Below are experts of layer 3 (counted from 0) of a mixture-of-experts language model. Rows are named router (the router's row for the expert), down (a neuron's output weights, with its number) and show model dimensions 0-191. Each number is 128 + 32 x the weight over its row's rms, rounded and kept within 0 to 255. Numbers have three digits each.
Before each expert's rows: "raises" lists some tokens whose logits its average output raises strongly, later layers aside. This comes from a sample of Wikipedia text that the model never trained on.

# expert 22
raises: ",", " ", " in", " (", " at"
router:074157071137062091160112169161148178122154072170085093194148112132099113117131108136121101128155107123079123101144158145127136137148104177082090167136100144147102166052046091124166119135119104133179101077154144116070106144130136132142117097135115088103179137132098095123150125176187185135143134139079217147123193099138137076140136115154181092188120133072084139121087127143145083118150132093152139215151147149130102185096159105159125152078098129099096148154177109153133078139136148117126178087167086143145172083149145126125158120091147118130143102123068171106175171121112106144
down4:163093062116138107104128110136112117092104114194144178058102155114079096122117094139166117137096134162114157100164174142112173126170132154178080153119142088144071129114144151121144187162119134126113155161077128169051115161151157111090134093044098147087078098092180114154108143167109139084100124135078141080161167085095176101155119133117097109142119084127141124114163087154145172145147127120195141137110163120136119106088175112104094132110151105167155137048153140138041156111127092121133133132168139129208146183137090127120156168151115110151104177109094183184144083149160181087
down5:138144159078077117133140142141104130135105110120084120191135147192071124087085114130151189132172124072097152095176168081071095142148172142101206085087099110172185162134196158141181060091055066157141137101105106118132159141147087092173157096121113057096100106160114172138123161119095118157143137184102097117142161149135149146087105141111137093182071124142086208097115182128150079157107131133154105144146109095131132136074136116146130073115164110128117164104124164153184126127167137146106099119146124199175107122116126086124171153116156124113135115086148175127166123102107134095
down6:103180066134100106143143093137097202160166096173080079103114119136187120084112121091086117114159088145133113121087169128149113128095139121161131176163118130100191138157123136133124083191082171111129121089116137101184155182183129183107152156071150117143140195122130091109138108143097099143155102131100172090168142144169118135183127087123043174103132173123116129111064192159156129160153111166125147106125135155123091135190118070126120129165109061110095123131124160134059186051161142107106173101097111092107165125146108155089151125193102137165114123113127100126122104076175122097
down7:112167096172142121197151118079068155118181109113087108102142098118111133141138177166142076169162159170145159080120157135138114105123117119145133130188137179162134074138102107171119153162089104131100087123164079119084136140144117115165131101104135078143164154186171122110082168121196123116135123082094175132099075101114176138153148124117131121082078183152200123171020116123189076098127162135117116108075093146090124187163091116113120129150165166112172164162109099111097127127101088138122087127205098121062096157123098193195101115113143146107134134105126139125081116104113124119
down8:135138107154153091129188141139153061093134144114072115061118113157148119150159121101098068147173122084114099159125167159084143061136136150111126129179125127155135194152097131136108131144120128138147222137139101144119155118131107134090163152111148131182152131137124138093067129153123066158105168106093135117125130087130102142093143181144136185157132108135112168084106174137127071160171116118099112098153195067161111108130134042068103115116090135152130192169154089137193180068108129109164092112133093122169131099129143156083174173088114107155087171080062111110117098137194114179
down9:097118179161129143153175148152121058132151084097069129135147175122131144169166076116105121213149094183091136097069173142151137082144127144168068136083157114124100110169127155128171147099198143129102137111069092085085080108123144190110134155129152100071127166107153083095094123174092108004141189124128080104127103120126143123167143149132114147135175120150120121153119121134153122093150186082090156162139135113116093125127116150119149141102140049103082132173166160121089141093139145155140113116101122154169119093118181131198122142137193115114167137078092115110123149168125154173
down10:093154101106139149107124125193100108108125101141097174137156093112143122129111091138164174112149144132146101143167200140077126150099181080107152132126113138081144133105088099096168165135134119110086093126118218074116095132140140139168110092103119108105138128081141167134114207129123122118121119156124187177058113104093131130156129109136176120174127177116108122168144088108101102153108120119137129079118155149142175199170073129100160126089153078093113150209140141209085103130101126119099164095136184187059165080084153183127137103107093101174109172101051156140181096141094122125
down11:126142084129095136135162088145128129144185138113137150175091107121078142078117127165120135110127128160056108056109121119092138168090160191094099130137147105197124147087169147099116157107037170079169133178106150137061120085154119156156149068159056117113173087123101130105142124079165180083125167083134133116111185106168128090162098126127117067100143087152156122162185138188113119156105125104111134134143114092139182205084123150100128165125130153129178138055124110100132147115153135175165129135128116162083118158123087144165112126095198089100169130149112117120181123101191133155
down12:117119169081145128145128155072163137121038121080178112155144098047154129160165156154156183107165099135116121107050158148108139164143156095068101124118078121106096074175163118093111120094146111076115133141108096088082081157147154147099153117121192097107144113159122128129101144121108119133168132126124096116148135065126108127159117146080186083126119053145133155064098164149171121153089132138134136123142087083106130105139070129186211161141165172144109178113136116124168163163143159131131101107118128091166157134116124145179135179116104100074106145170160181177154074199151156151
down13:130175102142140143138118135109146127168145088076135179128110141078140181074101127190109167125153152114130112138184154126132082090100169195086071080120134092165152146195123111129106148115103146136150169155143135093136101094160169128120153080115097185173124138119155130135175128147153135166118117132124135132100103121174145053119109078188157059163185138096131152084175143137137117156125167130130076129127170083144128117084105102115076156144076140084122109134060143128127141170153116139088198122063103047109124184150145106163164069054163114127096121131161123069103122064101110159
down14:170155075180123116101178091125125197089138114152166143131196131129142167158111087199095148153118117131164112119076129189145140166145130117151152114111164186138063115118116136084106131137087153144094143130182119130151160143191175141152165102146109076103172096136123153195160119166103131095105117136155108083101138072175112156115130081105072182190106119141084102114111159082187144140103149079100144032123110140125104134129111161044120149102138102107111143081136177163146135140120159134197122092136144154128108117121064091126093151101074114091169100133084149132127126105054095121

# expert 14
raises: " have", " was", " were"
router:089172154122096122094124115125084158143121198107095133141172093092142147097125063137152112107136160107130099104149186132072181170125160203118142161111147110184113164135166210097110104069184110119086129059121094153093106180156123098087133137111095088110160124178110118173107131097139106106154130144140180079191153157095178080126094108105098128079116152083182096168092135122053087124138118117162137139074123115129099193119152077156156163111122105118155154103097131120173129168136198152089156174097092116102125070141113112071099137110137151140108159164163091157108146125090134167
down4:120159101116099115091237151176129065099133132144105112149133142119126134195172151116069143185086110060056117071141048143126149102134136138087157127156167110155152119135136196093205118113168194115119082118146144178122103166124146103116174190069114115066129144143078102131102148130168127140107102113138078141121116106116129115097179174105136157105135115028124127152104152120125145092166160145142157106126135148139173106052141125120131189165108180122088107125116093120149113136165136130117163164118132107097185077096112104108128186107165108139125129133076111133118148181122139082
down5:148155108058107157161154067129153175082179145169104090110100140125121127155178111128135196151125097098115148150106126147117149113118147088161058105111170084116120158079150163147101152133142115116126128102198148084124156134118093085156093102084126056143081199135152145188138109139130056149130186140114126135124117155141121120154094189086161148137124069136133117125038126125129137130153149079102127147145045172196076146105105195153118060082172132112087142138172119151082167103081071181123150091116147160135143123149133152155127081132139099095141111157148065150119165130136157112
down6:099141158216168136132108097125090133160147146162098114119111090147095149102058127139138176146111069156109134118123144105112132124111115205188120169123083161147125132122171109093170160141136108155081135078169080128134111177163082087185103086144156070103116127112098191141105131094154173066097094164134176107174200087104134109103137133144132029141146146117144126121176105103128113100127133163133100144162155163154173154172189089144113146108127130087170147101092155084066150186176144092101087105158103150118133100148093146066141125114107085108133109157113103120089080156073153164
down7:086101153096059125155132148150125194096124078093120109143128142132081079078146168112142152132103150135162138117189129154160115145141161092129099129151128164094120141102174144120164094110140106128121110154124114087100154140125109139120124144160146129137152116106146136160142097079129187109193188136116104125119130137059113111076162207104110107085140087142116142097143146092195110147052115095167103087118090145161127092091175101099064157127193122090167076186145115212140140187151206123164140121092149143157074157163166140109112153069107150161092099109099098123102072107168205130
down8:154158101107131124108147154146099168190080104157144134133131152135098067178143116160138174068140166143126168081138131174154137145146143181109152113119126136116163169072153133101104141077109212081141125126137077126099065191103064179120111133128104111165134142121082132109158096124082167083129126139159126123098128159135123121134149105121163165102127055108154063133122123128172183092167168129118118113207101097081121125111148145151130112096093051147157144108153124102133150131097202130127115152100142131135096121078118130181164112221162098052165102065079163153077178105109135113
down9:121158125085127128099150119164154063150120104183110121118155145100136123154115179092147091140206150157158120117138119200155096131123099173160120138129164067130109136077109118140124100148139096139135040085123134085106155118152124173134128067139124129125088100052152161064127174154195172105128144158121088163126038187153115104107179103110115158075101075137127086120145131115185110116096092143096138204130105206125190144104117132122096138183157108129123098120183126129175118188110095079148134169158157135122151112103160070154102137135111149152151067145093107149092151170112093153
down10:141126092130116137143136093160139141115089157088091109131119114119114108135103076194148137213119176117129101158146092100088103131114150106138176130100139155133152115110093086134126094174140122114099134163119162075126153054154126084133139076116132167212173161101089110144114107115150149200169127090104099109178058171114077070177194081112167151144158144116097091147064116153088132131195117159078148138160124149170083161161113100136106122096132137159086121108165200128103121083153093148151173059115173143110163108103107177134129072197120122107112164097072140154172141125127095118
down11:099130170090145082085137173152084023142118075128187135132145099160075116102170114111144117178090165118155131126176126158154095121154144178093135158153106068157100195144121130101045100133161125142170124133153099121110101121055076183082174123108093170123116100115123175106087105108181180100118130138127106124131143150107107130146126127121139175155199160155214101131115150102210114093114126110198092120115133155106153108070124129099092120117194130149137048126122111172128114102124123145160103095147123103101141189193148140112077114102121189129113122146120147089114147144114128120
down12:111084163129097076133139128151082163128087155097104130156153115144113119129123090179165140067136126159122161137169157163186132117108156120121062083098136137134090163117132072147073150137122106207143137101143124095066093135140156086123142140121118149106143096124096110119091108111116212060178150174120160120108144114145158067103164175157182099118100116112129071133105108198148082071105148124120096113151144098151110138113074087220159131068129153108152113126139190157160161081097169114126123152096164143124094141148221147160172163120126113114146124106149135192124106091087181184
down13:146158120147158080169106134154164127162152178091162151133137117141151183142104163123103108144082128109102073125092146137150113174138159144156184077096120158103147132091149147082096170116108123089070185126083163114117110163191158099168068189085132110127183124135021168131202107122157166182093161164058089179097102119147154131113117139149099140146172148145125123126088141087082155042139173077108150073154153147158076157153148176154098101099161097077151098149138052126093163116114117107129141106163130132141144135155112115101097132135093199139114105143117161153143141129135106119
down14:164099131125160137170131072087163156109181122148070077142093132095119107120205144136111181155160074122117139074131186108095119124151124154082133133131133143173173069163108164158126136130134128111127095135141119082129087120074129143149101149110152098152134137160146106121185130103123077193147157151150163163180123187160086145095083166092139120111160136122119127076158136096113140088146101107146150160130124124126127201075128084170114165176137065116105091147102126103096163155108041055121151115140152104119185140079047095115178164127110161087156142113178141060090080100159113164

# expert 71
raises: " In", " He", " The"
router:119132124147196131098163189159071157148119131122143114050135097155109026134159115155126146087119063110149180111158097086147156158127116129199219098158167169140176131106178058067121130174121117145115094169118112164119056149196147145069140072103079100147165119088124083140152085117100134152175119180142159134161080081116134094154129138099131132133096141096101069150156086167138112108171089087110152154107134065149147132113180153092147100101115104130116165116129159112124120114124120132104150089139120100145156160137117110191179142132148154161093159143172143148140155092096128152
down0:167134115122134133131142099133130139171112097127117104107149165146180153097133163120143161160054141131117139098161147132120125130134086121165067149083121142111081143134086115081122156149135127079173195152106113125169071093148100100113136120154148121123106165155101151144116108093085126119143171120059114036142122110153096079234156148134084100146153176142160125197115138053093118117173083146107148119141092152094116086137152129150192090083166138115139133109126087124145176030140145090104146130109129111073105184150150168171105112147137076160082164173160180073118101129093166073
down1:115161145135145139114172152071107165154163120118138115118126127106125104122139085180133155160063106053118121193158194097122115151122123169095157118086133165175136170148128143078154152128172148087130184116145120182150098170119115118116082127145125059150186073100107107170139132095206134143084190142135107110142102056161088219147133162104134089121205112170148106129054092140163132074159121082137072106152135096145080092070178110150103111121124157140133124094139149165120117112141190146137141094109142085164120137121169127115107115115112147170125155073119101101087054150101130110
down2:148139167104133112074106089099081136128109109184172094162140165126136142156178109111105126174098091119097148147156090096145061143138138167124159191115152109128105173167121172078111127174117125134084150118161115084133088134137104202157127149163144110134108098165125049125158185082157127127149160098131147106121099157189018137140083126091132108094188109099183098119079148149129112117161090127129145156094030186122141139106158114172122174137166181062144110142141125138088085100135150160129141088178084135127088112118129119185120175170104140152099099086081097072121123142124127164
down3:114175136142151129111125162191158086144118102147113117111167090116113169132152077109173105087152156102051066155116175102126136104098103124114117162139178137213102175164119134145157152118084123151169135161128162081078137156156116078157150152176132163149150131088112160050124139166155134088140146110044143048075146127090098179133122104155163104171144126121162162169135160117182167149122135128166125104167134098149181138151140118121136133133184128106076117135060082136092112121160119147124125093075092172087144159167083135107137135142112100201116070118132099049158151153069128122
down4:119113132077159133098108141134083177131167171172167114086168108132090111180146089126180087131082164104171130078128086160146118160115088096148180085166149112097114169129121161074102080170115157098124192118076112098062033164080093115118187088130135096142120105161111168128126165169163110126147186096077149156129039078135126118143101141147143170146110138124143138141095123080125146166146164132151107132156162094134141176135110140142099035126152121144160140156142094130097106108083173141114119123163136129126075143117100119163140118174093164106077146194087138144149205155141090140
down5:092148125152124130096141100111061243086141144100112089088096095140086094142107122121123156175130113136137132128152194087140121152100212167130142091098118093121145125135122114145087116048144084091098215139190089179097129132125110164096145152124153144123148153163123169118108118174110120094156132142154111106133137182122138133096089113106160128100144111113147091141140150065100118128154095116138118164157120121147164193110096134147210131104105109146192116145105078147100082139122157133128083148044125089073134130131146136081115122137137158122071145099202206085195116158122168165
down6:101091151103116094198158118089135179124123112112141125160133135183090108153146096070162094120144106205131128141161154069050170156137113085096086133133128149120158145089205167135141141109131119099129136064184132089172158085099121106099080195120135189127208105130163117112114148089122171115148100135113139107144155085121119105136113130112133113102134102091161107150099109184149167168111110098157141094116078088148165107112133128121190094161074055088150051147131115147171159082132149111165135172150051102111084106147157214073120161128126132140134128148149121168158112085122144102
down7:120100146222137103089172208123127101153113136097110123107171150108099085088151132133134073088097123076162089137165109119189142135122136105103119150200110148078122128089158099129118107094107120194104136186095180095090122171141114142107152168125134136131108187168117101117148077131133143123140154107129110166179105117108104110152175124082159160086161130071122132136148096182052155138156103125110098117105095098076148095109118140050105131096098144148128137213151111092165134121188136082059130138141147168142132156154118105142174119141147117137052194133174122170197135126095179144
down8:108133089220117153157086203106171245120161137021109160103160099108108121146056128112207120144188088146130118115069137108180157138119150141106143103131097096091130120137158139125127077120134114137189080117106137111140158105131175144080213158145124133151119150138126161125138117122097149155102108111112169146132156095129187089127106137143160111171081165122115085137103110113116148089144109124079155104153146156144102088189142126075190144128123154143128122085127102154100162146073100093110114080154110143151112159128065130124067113100167111124143170059112142105153148112169125142
down9:107131141151138129108086143102134074167111087171139111128114147083078066087129141152143111192129053149139188121091102099146145094188181150104094136171148141106096100124087178085166118126126096157170094174120149107089105115155171175096159134178072129107126132083062096129118108089133146156191075070140162073090172136078153135125145161124110142163165193108156114139140168131123066107114136167148143104156153101102150075076134157161097123118217093131058111138161113147145146186138107060153107139167101113120136137161130104122148099092130164117129155142098122131207129175159115124
down10:132139115081163182197160116140148119190193127142192128149141132133129087181161112142141168100133027152157151138179144165140168168143107130178112091128142133111096099155169117117185055127101103116150145152107130116129061050138091157107109137146097148119098097153139034175124158119136172124183108173131153111092103143094109137053179154136123079082123179162127094052142160091136143097142144128081111090153104114123139132087173120154108176151121115116103117172170129139170137136087080089090156193142130150078073148122162129142118188101124128151104146127128117105104118097135093123